config.toml
n_layer = 12
d_model = 320
n_experts = 80
experts_per_token = 3
d_expert = 128
d_shared_expert = 0
activation = "geglu"
moe_layers = [4, 5, 6, 7, 8, 9, 10, 11]
router_score = "softmax"
normalize_top_k = false
routed_scale = 13.2
balance_loss = 0.0189
balance_bias = false
router_z_loss = 0.0001
init_std_router = 0.0195
lr_router = 0.000636
vocab_size = 14127
norm = "rmsnorm"
norm_eps = 1e-07
tie_embeddings = "early"
optimizer = "soap_variant"
lr = 0.00279
beta1 = 0.95
beta2 = 0.95
grad_clip = 1.0
batch_tokens = [32768, 65536, 131072]
seq_len = 1024
train_tokens = 581200000
steps = 7854
dataset = "wikipedia_en"
Below are experts of layer 4 (counted from 0) of a mixture-of-experts language model. Rows are named router (the router's row for the expert), gate (a neuron's input weights, with its number), up (a neuron's input weights, with its number), down (a neuron's output weights, with its number) and show model dimensions 0-79. Each number is 500 + 50 x the weight over its row's rms, rounded and kept within 0 to 999. Numbers have three digits each.
Before each expert's rows: a language model's description of what the expert responds to; "comes before" lists some tokens at least twice as common just after its tokens as in all text. This comes from a sample of Wikipedia text that the model never trained on. Tokens count by the router's weight.

# expert 7
What it handles: Semicolons in flattened tables and lists, such as ";", ");", "%;", plus some mid-word pieces like "os" in Mokhosi, Hoosier.
comes before: " ", " —;", " MPC", " Green", " Label", " +"
router:529399501534486465429426523496504490557505502500514523473375560508543551547471531609454578413442476480563513518416426390519505567523519535460552518502582491525603480563548449375498465453508513519617444490554463534464507449536544533511471551
gate0:465441499511504511405453418560460508493534560496517580526467452510450379578535471494528482521387530472595520591480478562560402558550517505422502426529483564491597525526490573417450483451494532509431433449494419483447521514528516469486362417
up0:553461503446575504565567557463520420529482514509522458504462650461501528490481589487532546484594496532465521452526515458434515458452532485582480540453503513496377512481545546568560490549526507582535532609462498492514506509517468425545691541
down0:472486466619471484503530379456490500420514469542517568514532541531559487557534461448535557417516524525481565503523509411529457547580540486500499480546513528452542551480513510541449469536459501483486468576530539557548577491595559483569499431
gate1:466358518516576469497565495545562446481511554545500453439512417531509528581516471544499552499552469479494488555588522521468558597483399463577567521484546428504478422472493509474559486444534454473450452534486567539424468476472433547443451546
up1:531511549511500556569512476500506485542462462571503513553535451471421544470520432472495538504503497551491479517412461470548491451447499437429487596603486546454437495459603478499504515520536521429462491463504497619591563489489477447486455522
down1:531535491455517586490457432471457460456597634495468455525464422490469503607432527460428476496454454489532459560417485529519584447459530423583490445439484448506510483395441557567589484547470529506471553497522520533458434472438430512511474539
gate2:535583509527426506514465462503554478491550524505452501590491474463516480538535603409402432493570448533504525519588442506491424535469524518515568505477557428475523520554470558377492546504499458528401406500542465555607499400537523491554583457
up2:454479434490498483531551553522440542470554482472426537577496506444485399454564576439500477541472489554425496508575503505415559505532476495525495467487490459481396514479479599641494525478419585457513500491466453452478538441516457549512577526
down2:547439485426498576532539573501376482520495413515503532495521554518555633508477513407447497519454552513599448514494530448463459454513522481517492571511497557534595511526491506511516540537429479507578533375524420485572487551543410529573599474
gate3:470511489502566527627455639514539510423470466585479447434515502498463473495495534450565452547570480438405588521453431457438535460565381485594422596405544476498539534459469557537479379595471549508636514548465496488468487541407461500416511515
up3:414555494531547502449419545552472521496466514504450490440498574564518510492590505539515446469516492436514456588456491436472481470552460562457532548491521502470481584557489549498412405601537540475589540547534441476404435489357454579544471470
down3:508659513555475556519488517413521486531492586478515527458584414385532522459543511472578515451490583469543509566400456468503497370549460529506411475498605492545505449491532506382464513505460430459576502542557486509552474463551449456572557508
gate4:488566481560588567525385495511515421456521440446521458500482535480525405494474454553503563507522543407474490437448599488568474458467473505476482493488504448513527475476512501536505525497445495568528474533637513565504422464482571478509533419
up4:465533496501501521542413502473554441466622442481500541447442551466494490504430505504495501490501452554455496500421480445611472481469461539582531517415471480650515592509423538525436492571476439463498539574551497496428437536576517551467509559
down4:580554444457547535495524562539483540535511503509564606532470498524483451546511486485511516552461459469488516523451510445526444537550429587550413534509453562525474574507573533525503597560466460559531521600424595571578483525470453462521501534
gate5:437525618499445393537555474496446548524423503544482446454598587504435523444576483503452628468479452423446469570361471431486573559462483389525587431523528486508596587520472436512544525478532496523508473494456595467399516610448556573489515458
up5:549463613481507499540455443507506532486482571420460463534529495466372388400481488477554521587440512393521459541537579480460502511541502485527529522515447442488407458546502494597543504540509422543356483502454521534481407548578500505439430462
down5:479462451489568463478473619635462416576468534491545501540547540468535514424422564506572532451514521522455455540558491426537505563447518488516575491498446513479455494485508417494442463511515370585428472543503505477476624424519475465522429461
gate6:498497567578459488498487575478378552575401507543513488500431454518423530439536551515558588445468546517382460574599543485495480538579462469391513511495566492512595571417431548512426501490478429555424568535498396563602544529516439459513475462
up6:497475542535473579520588566463370492529498564568480558560466563441406515441474541480474542522457528576436479545631512508425529510604500462558531546453615465510604513469497483536474515494488508458380499509549464532514554561504419475484578458
down6:523449563497449480442518392539507501457543505501478478537481475497548490485497523438549473463502506537480451499598438482447495496499567521580494530553525496448483476507520434462411464440465415508478480470466595462414489444509473489498479544
gate7:484484491523514635458446532519502514486556538542532467413452532590412432556451508515591609471472488489511461451511541457461506571443450425601467411582521580557506513503458499456490438503554490495577440555432471530495390457596560460468499469
up7:425466452530538504450539572585556458505513555453531489526486476568498441524489555549502528472534472416489437503524449504545493529440512545399537482438489364437470496475521546439463539440469530554388558474421513526526421462561450552539495485
down7:576468492432488594390503555428506525625489438510533515529507541603521488490574502482528446508434504592454538510538556486502461558430526497442593529471544516640466581453628416539510492560516506400557434510386528542425457591460561493515492485
gate8:548588468500541524393672495440538549521503532523525564412470576495438564529520514514514502493446606471527583542486498476376450434524496521497518579526470550448458545449545503470528413485519565402590468539463445594526526491427523506478499559
up8:500536455482501552457529511498497495492479550596489430360485509518483522503447506487493493481480478461470567565453429441403506544593473551534507452515586559504471601460486493534464420522561584456554533503540451520495469469502447533440460607
down8:465455501540534427397443556532609475425565464452510531542648463520540431418600500419437597522419495452545498550548585547396508475564451499588522496509532541435545499484530507460560481478482507509469562518514529589497502544472540514442539444
gate9:571556440580500487461515524649457486548519481456438509520553526649533586442531441450473609450524501480541456584505497487430573567441398480525413488490507519493415477546415650438480522464501423549520513538441467483533440489549526477471537524
up9:595537439557437528457483496614450535533536566495487450526517548594527572527570533525431571422552495460471533507558455543475556505542422425567458537486572476544437483632503600409481555486524488552501491477383436506552485477537520525533487500
down9:483383535460427468324554509492494446393546471555541471519516470453464467539545535516479471617472505535482531456467525455415423474508497501517448412451497487516507563405427472495527450506452524523566464550585583617489534491470454513597512465
gate10:493453563498496464509534523560553487522474463541432528510483458540563505476495526470444544502471516488492507417463519502422587506533528472497542539467525379507534454499382499504555512510502549550396534446513486458597432508540422514454522442
up10:497526463467475520501489568482596427482565488470532532472489550469428489492425437491531461476487545534513537509570419566578489491461449515494400477482460553521494472562506494480476425530475409499590455565496510554442550440433571463505516470
down10:514490506527494574493484519513516445501482488507491381591448614469533559535463518410485410394498389457537449566450396491498558442476407527475467491560447555481464543486484471536548526503564537464563511508498560419511421479408537512487523418
gate11:525546519515458479444417444550494488570587454417525462460439585433548458475486486491457437484426507506534440460454505534485636532596475467486526572456560411389511477426534471451470473556362414455468391442534548502436546515521513567488519488
up11:526511512436538530532521499453501523465433571558495505512459432506381526504494569500538385487539510466500565562561538470459340500446453564522411470544471543515504525587447574547517507542588566504453592505535459454583456457513483482514478405
down11:607510500507602434555485460498577505442440510449577556410542385518536505489537598442508371504508448515546450409471538475452491467480450463429564601496508500459530512460483619452490516370416447583474450410435490387542483543565483536528587483
gate12:489472506616402510514581562624525504469463502509500553462444448505476610501528526543435515503535377513493489551538500528466588480481474496491476501426510409520594545527479535439465495508595441521525492484469502455543554540539463622465460508
up12:475490446511390498476562464626535525432541475442459540458505522474517554560544527552450548521546387525452479534532464586488536478493453492461472460507501422507503537524484572407511542537557520553505512523484470510549531510506483525468445490
down12:525536424521531523476489470527581486460522486516499471553450559452555450462535523479428529537508582501441483412540593583520453382427518460592458373543504509465537400542534497429462539563501524514520569423489441582492563463518484471497480514
gate13:587537589567441399504506564450508448463518478530390437509514565513529502593574482587522467572480524533462556473593436534461455479478520538485462541504458530515404461430411498547521389513475492550524473514534528462498406457455457553552457542
up13:607495592568529426541562612461534391517554507537455508496578450461551529538520516556470453461625518574408453574542549505430443563482548503533453551444451502486472524479442453535492508510562520508479474536475524497473509461580475544564521500
down13:461497496512465524486582502530515457394502541508465567558514510515463526546504544534491576473537458539561515490452426560562535491506560606452507503493458606548545563413504454494366452573457538507551519546543454435599515530491423515494504515
gate14:431406465536559513432486457478567449510480448519517501528604461433476560486403511456474397508451500531431518526492521506534502550452583383516499534393483485563604445475539514468535380506490551494457597552525567534496488538455585491527509440
up14:491584532497481484603477513549459496509451608441473458504478513573569494539560496582524645423570505469503502481523469456512385490514461557488577519602598525464420561484523529528503522489531429496538451470451433384498487471499398544505516522
down14:520509525441470538581471504446550426525435519530541449512433566478551488569484528463493543530598471520550549474479452493493461483491521537418551532497538444461468581547418552563488543487476463572505486472496498502503506555474529465483461567
gate15:526512554540515522469517509472450541540530557500419463433472529549413538512578518418474540411513554544449466519492474481484504424511492425446499474428512445515528623486556473478507533461469451543448512519505569531360463515529487454566528493
up15:433391486525568545460483491496586411457442422498400453506428493492472450480500539457534510485548522503431446565584576551502555442563481518456488444424514548485543463506503499514489419471502485531423398459480533507408518514486526557502409479
down15:412439497425560499538517458578486542537459491487480473533419571469553509575478451479369435467531540491492534462499559534510488605482448556501520580405516496535542428469475475518460516486447548494487462552467488491508548448549519545441401405
gate16:584481519499507544464408469461556487608411425513504544405499401586504443529519561516510522538406463542519534458558453479526549461474491585434628529405565466508523479508488471446516425508490561489573458478448459496473551422503475550480534519
up16:514455502513493521467418555489612491559488420549482625450521481540527505549459520472400515542454509563547495499601426480445591418434501578435620492457524518590534513528519395489573461441541567522534463450502445456538570472424433508514586439
down16:555533499459529506467446522630526554453511506478487485566544539542540518461513560451504525525522481538463440457446465528497513539530408618555606475514511457521452508428455433505497592552431506534522521447530481442574517493467482496486469430
gate17:467515503494571559484486520465437466471551521548493444473548563452582548510521546459469484576479469539467539429420572575419586517475522548603489499575426583538491503482571509522521529455577404528581553522401444510389530581544499496497481430
up17:502527516409507523554476452508388485487565585490445460456516512538494531507550533536559468492446573492489429467623526502441484497570532589502536539563489473578586456494545457564549529467435549408476447505493508490514527464546439486511498436
down17:468405578407385526500543429454469482528499479428579558472401560440600471475463495567421572421518463602565415455484436498591527596490558509498485506484538488482461524518491536511484516469427492486537529460451423496421543464489406469496528572
gate18:479462584483555570473572503548530410463505541551539550472481539508464496437438448554494474512543545474512472501520410502515548505463432573405588583526482491515517526484546464426550425471520401478494486474476591423448497581534575521491500516
up18:466518515481532457509454477469445568577490421468501513445576463527490466515492423471403527490533537526453398510566536520516482468570437487404520525613547528520538539559437505473529466398433579445408485470491517419473516549543474551552482504
down18:544496491489555414465471470461459535549544380481476463482514508538482503492516560471542480490510512506522430543479510506472502520529509452455563542546560536445437527489456445516451530517468486509461606483493473458481499479508494521434521414
gate19:452446571565586553470442512456515473537533380520500603536456447495491494413510442510569437454554473463565471563449523369633569582548509507516501526631503502515505445477480531436507528422521556528571411545548534561565509450493491491454488410
up19:434574530541576449455412457419567408535495445489526475570470497470545486532496470552484479494444512493515563527538451436559602551483548434457399599566520467477534569491453484374420390526551532489636443617474584563592514442463481477487573478
down19:463549425452624466531439522527576494396457486457551515544539530507416543464450433473462514548447496617446497461529426503443554532378498432532471590530477516416398525622601466408422504503420559455432564446493520496481577473449573495562467572
gate20:517448466554468470408481467563473593523505513479456556536543523462625586477511533534546476523546572499505481487461417470530516393519495481476494480599501478468509425603515480508613455457448534558488488579556485477642449415459509441486551527
up20:549467476449482498624586547488470508501437457526511496510474518546434538495472520495497473539363396492543474500513546522520533598456565524540497469460469507570465570544494540421490530561527435474500465491537454473534507580492398554558400521
down20:533521557572508482520492484590616552548527506506568518512505538460509467502465557429489409531544546439511438507501574505491524461441521476485515524535520530481399499550455511468485603466538533514412433572513515508518583499489481447545548544
gate21:420422522468470444484524521467585457521475461462535484433508531510408514490440408535545524490549441495516490493459552478542480510525469598419452430551453508492495444535492515453561561507522619438449593543453475554457548538602462511521439578
up21:458468475540487479469547534548607554514476493459565575404492577541500455496500496538570612480591425474456504423518546531584399554517527603375508480446456436495449455533465473403551600526543554472435565521510528496382444457487457448591457467
down21:555523422489493475545401506493504446592519535459554549614507517462397523486539489384519505480476425528504555544464455523484460509511442526408459464456517460493560541637494589601456514535572533559486485512478567449453485536474410565370493474
gate22:494505458453525467554492541532518452504536539464601529549497580456481565464537586455539486496578487436541506524469529384585503561496623470593506406456475504592524530411550372502574432472535496514385515519540493521418489534498432486431630496
up22:433423417455433490541471544523530491538521464511436541486441657522492597487565480528599528448552582585424508451549609559471519476524522534483561467434454588513574420500513496497479432484500568434556470484525543466575618557489528476547470532
down22:512534445452554556430565425447510493555405477553506571518475522460625438445471485482450571588511534537494493551520540501506503390593453513490574530510399533503591440588456463476449538542553501456497469515518517491542500471542549436442503556
gate23:408483455623479552489454462569516531544544403523555580542500492549531515490433524480449475482600554475519408581448500547535533514486490380433496498558418468471501490492469538523404554432467484377516489489416490474469540514571408444551551481
up23:471460452337553491507579541406495432439493582505462446515516526458429448489550564475477427553402480495484597519542480446529529489545509665562493548561535556493437516481520507514574499474463480619531509530535498548565466591499568528511408507
down23:489452380543507565526528472459530499552510438393433537475463504509598482516447529475557571455530468480479430503539546482406530478487642506494485516556547556558541603481507413383605489495445413542523446456512447477507480567527492523495419431
gate24:518539516465490502516531550446534485485491390532578458488488461368515527492446527530488520426546452490563473437539419397523472537468447539439525488448511536431508431616528534477509443470495435509577501443553565523502494436459495438528379459
up24:469489455536515495489504461513484532496551621496463521556542527604520457480557443455494482607440527495453525512440529625480479446514573482560463506542540441555499551411433457470452543501510568496469536526504410435526491579576540552486594546
down24:376458516549561478493458516427480449480493478528490507440408410490443470559526503485471512402544507533502461507563469555505471479495532480549559435512628503614475530515500475446530455558515518495553511528495519422495499456438484462456519499